Below are experts of layer 4 (counted from 0) of a mixture-of-experts language model. Rows are named router (the router's row for the expert) and show model dimensions 112-223. Each number is 128 + 32 x the weight over its row's rms, rounded and kept within 0 to 255.
After each expert's rows: "mostly gets" lists some tokens that are sent to it at least half of the time. This comes from a sample of Wikipedia text that the model never trained on.

# expert 11
router [143 138 125 126 147 112 189 134 111 136 166 100 160 114 120 147  55 166 169 127 108 120 197 141  87 127 162 105 165 132 156  89 189 135 159 114 133 139 136  86 124 155 121 134 105 120 146 151 120 117 126 121 120 139 163 116 167 104 119  93 115 188 126  93 151 131 139 119 127 156 107 138  81 156 111 122 152 117 156 164 119  97 138 119  88 115 115 141  96 195  81 134 141  94 125  95 159 106 180 135 119  97 116 114 170 120 103 107  94  91 131  79]
mostly gets: " by", " (0)", " ±%", " than", " ==", " against"

# expert 8
router [ 78  69 186 160 115 121 130  82 116 140 132  99 171 166 132 116 138  76 130 102 157 130  65 130 101 111 112  98 157 154  54 143 186 118 130 102 147  97 172  89 169 107  87 120 115 103  86 142 124 132  69 107 134 160  70  86 131  74  56 147 156 108  93  94 180 123 160 122 174 201 138  87 113 106 121 139 156 109 136  61 120 140 150 133 157 115 209 124  77 136 132 110 130 160  98 108 132 116 103 172 139 108  88 163 123 107 108 120 135 155 105 153]
mostly gets: " the", " a", "The", " new", " an", " any"

# expert 16
router [117  87 160 133 131 172 155  91 117 112 112 159 138 143 145 100  89 101 108 114 114  91 145 134 130  97 177 118  98 184  72 144 155 138 109 191 136  57 105 165 115  66 177 132 170 114 110 116 155 116 110 156 117 128 113 134 121 136 223 121 134 163 154 111 128 151  75 147  84  61 141 102 177 100 135 142 114 130 115 105 134 128 156 140  87 127 117  90 133 143 130 139 145 136 123 124 140 133 165 134  98 148 196 141 106 151 145 140 196 120  92 134]
mostly gets: " led", " gave", " wrote", " provides", " helped", " including"

# expert 6
router [154 116  91  97 143 159  97 102 144 118 129 107 165 125 134  99  92 165 102 142 114  93 108 135 111 181 170 134 107 161 141  90 125 165 167 124 150 122  95  55 142 154 175 135 119 140 116 159 114 165 139 161 121 123  90 191 119 124 111  89 118  70 101 150 101 185 137 119 157 175  96 150 109 144 142 140 135 131 127 121 101 125 132 118 189 147 188 148 138 110 124 183 157 110 132 135 104 169 139 107 162 135 156  56 107 124 138 150 116 105 178 159]
mostly gets: " %", " Preceded", "″N", " Total", " Born:", " Total:"

# expert 22
router [117 146 132 129 158  86 129 169 140 128 158 146 144 139 150 158 143 176 148 138  92 145 175  92 121 132 156 134 120 118 174 100 170 111 125 119 100 142  78  80 111  61 120 136 166 111 105  81 103 154 132 103 135 121 126 154 111 156 167 142 153 186 131 132 176 126 118 161 142 107 157 139 168  54 139 150 165 109  80 107 123 134 112 114 145 164 202 100  48 162 129  89 111 129 151  82 117 161 147 124 147 149 164 154 105 124 191 155  86  91 132  69]
mostly gets: " could", " would", " However,", " also", " did", " if"

# expert 13
router [129 111 153 115 122  93 126 162 116  95  95 151 126  84 119 104 151 196 145 109 185  92 140 159 116 162 153 146 106 146 155 101 148 126 156 118 159 146  66 120 117  91 130 139 117 128 112  97 137 142 145  71 152 117 156 165 113 180  99 111 139 151 132 149 121 150 151 135  97 124 121 106 127 134 187 137  75  27 175 140 104 106 118 102 137  81 120  91 147 114 133 101 136 156  65 106  42 188 110 151 124 138 115 167 155 178 129 156 149 159 172  89]
mostly gets: "==See", " Succeeded", " However,", "----", " Although", "After"

# expert 28
router [166 142  98  92  47 126 134 103 152 107 134 137 182  98 115 124  74 120 134 140 160 137 111 162 139 170 106 126 152  96 142 137 139 136 136 183 197 132 140 167 123 129 192 133 113 163  64 127 200 130 108 136 151 140 139 105 114 130  90 115  83 148 111 125 129 158 149 165 177  52 124 143 150 121 181 157 166 195 148 100  98  61  71 137 128 141 128 134 124 126 183  87 144 139 135 148 107 162 196  98 162 135 153 106 178  94 141  97 171 133  98 129]
mostly gets: " such", " Born:", "==See", " also==", "Personal", " known"

# expert 1
router [142 158  91 159 124 154 152 132 130 148 102 177  86  46 178 135 109 117  98 125 139 141 115 153 130 123  77 137 134 130 178  80 166 127  87 114 129 161 127  86  93  92 139 122  97 108 119 149  95 134 128 113 124 171 154  64  97 114  76 153 174 171 185 130 112 138  93 125 131  78 180 116  66 147 117 105 109  77 148 134  89  81 178  73 143 145 174 129  89 173  75 118 118  88  83  92  63 113 119  92 118 146 113 180 134 156  78 154 156 123 154 153]
mostly gets: " In", " During", " After", " When", " On", " Spouse:"

# expert 3
router [183  38 129  87 168 138  73 109 138 128 141  88 134 193 119  99 144  88 140 138  87  61  63 136 170 173 117 141 129 121  93  78 109  99 192 133  85 165 132 148 113 158 148 132  95 103 124 104  75 121  84 103 114 178  88 140 132 131 137  98  85  58  87 137 124 108 129  73 107 122 130  95 146 111 130  44 164 155 119 128 146 155 178  95 149 115 118  97 127  85 154 128 113 119 186  63 119 164  96 125  67 155 158  69 132 115 102  90 112 169 130 138]
mostly gets: " company", " role", " member", " group", " way", " program"

# expert 21
router [ 50 132 154  97  67 125 154  90 153 164 135 101  85 128 140 140 214 167  66 128 173 110 119 130 117 122  36 138 128 113 119 144 158  70 120 104 159 198 177 172 109 135 157 134  90 140 165 129 153  88  94 147 127  70 128 190  54 168  48 168 106  93 168 141  91 105 157 139 145  74 162 113  86 123 145 151 108 131 150 168 114 178  80 108 112 171 115 138 134  76  90 147 134 156 142 150 201  39  74 120 118 128 107 117 158 140 210 139  99 130 109 182]
mostly gets: " (Japanese:", " (born", " Historic", " County"

# expert 31
router [140 115 142 139 175 159  91  87 149 110 121 164  55 155 127  87 105  70 175 156 116 186 130  59 151 143 138 137 122 159 117 156  92  80  85  72 125 182 157  92 145 133 108 117 112  74 112  94 117 164 130  81  92 127 174 140 129 121 113 121 110 126  80 135 104  91  81  96 112 106 127  89 142 158 141 114  98 131 128 136 155 154 127 131 146 123 116 138 107 104 159 136 112 170 114 102 160  86 126 169 133 172 185 151 187 156 126  87 113 124  85 112]
mostly gets: "\",", "\".", " season,", " year.", "i.", "an."

# expert 5
router [103 102  98 124 156 132  92 174 154 130 162 145 159 160 156  93 129 158 113 132 132 141 104 158 153 163 136 124 190 177 130 136  93 128 197 126 138 107 138 136 157  48 149 137 155 153 136 176 111 131  52 116  88 108 186  29 171 103 152 137 163 128 128 104 201 106 167 147 106 148 164 160 148 140 139  97 163  94 116 139 121  92 131 196 145 191 136 170 118 108 172  76 122 116 148  99 124 194 175 125 162 163 105 144 149  98 135 123  80 109 135 101]
mostly gets: " Website:", " Kingdom:", " able", " Type:", " zone:", " largest"

# expert 19
router [100 181 127 138 154 160 164 104 120 161  81 117 135  66  93  98 121 137 126 153 174 150 109 150 118 147 121 158 112  88 157 144  93 149 119  81 172 121 188 139 144 150 113 132 119  81 149 151 171 114 130 183 138 134 140 134 106  69 108 136 198 126 169 137 109 131 133  71 178 105 147 107 102 132 150 171  85 153 153 103 130 144 120 102 114  84 158 189 139 152  67 122  87  96 119 157  91 154 107  74 157 166 110 140 137  90 115 141 226 167  83 134]
mostly gets: " A.", " J.", " John", " MF", " R.", " W."

# expert 27
router [119 129 139  95 143 121 129 151 156  86 117 166  76 149 121 146 153 147 119 132 114  85 142 121 149 132 178 144 186 142 113 207 108 117  57 104 123 129 139 157 133 135 104 133 132 150 189 118 119 128 117 119  94 159  74 108 150 169 116  97 111 125 132 150 128  98 129 200 116 183  70 109 156 103 146 142 169 130  93 103 154  67 141 185  97 129 151 145 113  85 158 126 145  71 137 196 119 144 120  83 113 186 163 150 134 119 130 156  98 114 128 147]
mostly gets: " 2011", " 2024", " 2021", " 2014", " 2012", " 2015"

# expert 18
router [131  90  55 131  95 133 137 113 155  93 176 175 152 111  93  83 185 109 197 160 150  60 165  90 122 143 153 154 164  44 101 111 124 138 130 144 136 115 112 154 111  92 170 130 130 170 125 107  48 130 144 103 160 107  97 172 130 183  91 125 105 138 197 131 109 114  72 199 111 183 108 168  91 142  83  95 153 116 150 116 184  84 159 158 115 129 158 105 123  76 118 133 169 143 152 135 140 159 124  95 134 114 118 111 150 176  94 139  66 129 153 106]
mostly gets: " June", "Species", " October", "th)", " 30,", " ft)"

# expert 17
router [ 98 141 158 161 171 142 121 127  78 160  85 121  70 126 137 107 137 151 114 119 141 202 147 154 147  97  77 130  48  91 147 187  98 203  63 119 134 140 101 148  88 160  83 127 119 145 176 116 115 112 155 149 117  36 168 151  81 177 166 173 149 129 133  79  85 168 151 123 109 132 109 123  57 179 110 152  37 130 145 127 115 158  88 117 142  98 116 154 185 154 151  94 170 154  76 173 117 117  69 115  92 111  73 133 191 131 135  94 114 130  91 134]
mostly gets: " Robert", " Tom", " George", " Peter", " Michael", " David"

# expert 20
router [128 132 125 158 160 130 155  86 143 162 148 190 160 106  53 117 134 180 117 138 152 106 137 163 101 154 144 104 171 163 110  54 114 136 148 122 124 202  83 154 127 134 153 127 119 149 147  90 132 131 148 122 196 107 103 177 156 125 138 157 176 183 124 132 101 141  99 142  69 100 183 184  91 124 145 128 185 103 135 170 141 179 135 131 178 127 110 135 120 151  34 142 109 128 143 107  76 138  94 170 118  51 177 123  82 184 128 175 117 192 179 150]
mostly gets: " featuring", " Episode:", " 6–4,", " 6–3,", " (featuring", "',"

# expert 10
router [183  72 146 138 158 152 140 104 106 121 156  98 119 176 113 141 104  65 130 139 129 140 103 125 170 110  46 115  86 104 108 125 110  97 144 148 156 118 179 157 144 151 124 126 122 112 150 155 146 101 108 162 145 147  81 140 149 129 137 159 115  89 122 120 106  92 123 121 127 105 129  75 155 118 123 109 147 213 170 154 134 121 143  87  70  87 148  66 133  90 123 187  96 123 144 134 144 121  86 164 108 104 108 159 166 137 112  87 101 172 112 133]
mostly gets: " School", " research", " politician", " Council", " Award", " Museum"

# expert 0
router [148 142 127 160 103 139 109 134  60 144 116 117  92 151 140 159 153 184 156 133 137 137 131 134 163  89  59 127  80  74 138 132 104 165 116 100 137 129  89 185 124 127  82 126 136 121 154 102 184 117 160 143 127  87 175  69 104 143  73 161  85 121 163 130 104 189 125 122 140 103 124 171  65 130 162 156  99 147 116 179 136 164  88 141 104 145  77 155 134 148 127 122 135 175 136 202 168  95 143 121 101  90 112  90  92  99 106 147 129 139 156 178]
mostly gets: " Ch", " Ar", " Le", " Mal", " Sch", " Th"

# expert 26
router [136  81 132 107 116  78  83 192 171 142 149  66 141 112 109  92 125 116  86 126  96 104 146 134 125  78 151 102 162 178 122  96 134 140 181 161 137 131 104 126 135 131  91 125 146  83 106 115 157 110 147 107  91 156 160 157 129 125 231 105 133  73 153 181 151 125 100  80 157 184 179 123 117 161 135 118 137 189 117 103 139  97 155 146 111 140 162  67 116 156 129 157 139 145 120  97 192 145  51 164 110 153  96 113 114 112 144 111 164  74 115  37]
mostly gets: " playing", " winning", " graduated", " 2–1", " TKO", " elected"

# expert 12
router [135 118 116 147  78 173 174 176 144 100 150 132  95  91 116 160  66 146 172 139 147 160 143 117 115  45  87 113 108 133 169  51 133 105 151 122 105 111 154 128 134 187 132 128  76 151 134 157 100 116 118 149 124 118  81  93 155 170 102 103 174 173  94 161 125 120 115  94 175  79  75 158 131 146  90 132 119 141  63 129 111  76 129 128  84 114 109 162 144 158  99 177 118  92 139 133  93 108 112  99 184 156  82  96 138  99 113  79 179 124 121 139]
mostly gets: " %", "|---|---|---|---|", " Title", " H;", "|---|---|---|", " Votes"

# expert 9
router [141 147 151 151 132  64 116 102  35 113  90 109 120 136 129 183 123 122 110 128  72 117 141 103 159  96 134 125 100 140 171 149  75 137 102 143 119  82 128 103 171 122 137 131 111 109 165 119 101 144 150 127 119 180 139  62 157  49  98 139 133 104 105 165  89 162 113  76 132 170 118 107 171 165 106  76 132 154 128 182 124 151 200  80 130 138 110 128 104 151 126 173 113 158 128 137 165 153 161 159 144 125  72 155  66 103  78  88 137 164 140 202]
mostly gets: " we", " him", " me", " it", " you", " she"

# expert 7
router [139 164 165 150 124 132 151 172 143 155 120 157 115  92 108 209 188 130 175 135 154 126 131  60 111 185 146 114 160  60 116 133 115 110 118 116 120 150 108  96 150  83 148 133  77 161 188 110 116 140 180 131  98 150  71 147 100 105 109 179 145 118 132 128 138 128  92 130 223 128 135 134  85 159 104  85  95 109 109 155 160 196 148 116 198 137  99 143  93  88  58 114 155 113 152 124  96  89 106 121 163 118  70 101 140 106 135 175 134 154 136 106]
mostly gets: " Turnout", " previous", " Loss", " Mount", "″N", "angay"

# expert 4
router [104 140 103 127 137 119 140 130 112 158 113 126 147 141 114 101 110 101 108 128 151 112 159 104 102 119 167 115 172 151 120 169 159  95 129 117  46  58 119 139 101 114 149 129 158  82  88 105 132 131 116 176 100 185 123 120 155  79 135 136 153 144 120 119 137 130 138 114  71 158 162  49 127 177 127 179 167  79 123 108 135 117 116 128 100  74  79 123 152 178 106  90 109 161 129 150 136 155 173 139 115 104 197  74 105 140 200 147 110 145 133  99]
mostly gets: "==P", "==C", "==S", " until", " during", " (featuring"

# expert 23
router [142 203 105  91  96 182  82 144 148 133 129 117  62 101 163 141 153 159 206 125  73 150 166  71 157 102  96 128 110 105 123 158 143  80  86  74  89 146 199 190 129 172 146 114 109 117 109 154 126 116 132 121 168  75 152 137 123 130 173 130 138 158 171 103  75 106  68 125 169 173  79 175 159 147 103 159  46 153 148 122 167 151 127 152 137 186  95 140 141 135 172 147 151 153 150 144 111  82 114 127 106 111 111 148 109 149 150 160 118  64 131  95]
mostly gets: "ić", " Jr.", " al.", "ová", "ii", "!"

# expert 29
router [ 69 134  99 127 153  93 143 128 133  92 117 114 125  69  98 118 103 182 138 124 152 145  95 146  76 104 156 146 138 155 170 137 128 106 168 147 152 124 154 111 106 112  95 147 109 137 104 113 126 136 136  71 144 130 141 142 150 160 105  84 134 114 114 138 181 162 167  96 158  90 143 124 190 115  90 204 150  62  86 141 149 121 116  93 123 119 133 185 142  75  94  93 155 106 109 117 110 144  83 131 138 138  92  89 105 150  62 143  91 147 159  57]
mostly gets: " Born:", " Country:", " Coordinates:", "Personal", " (age", " Location:"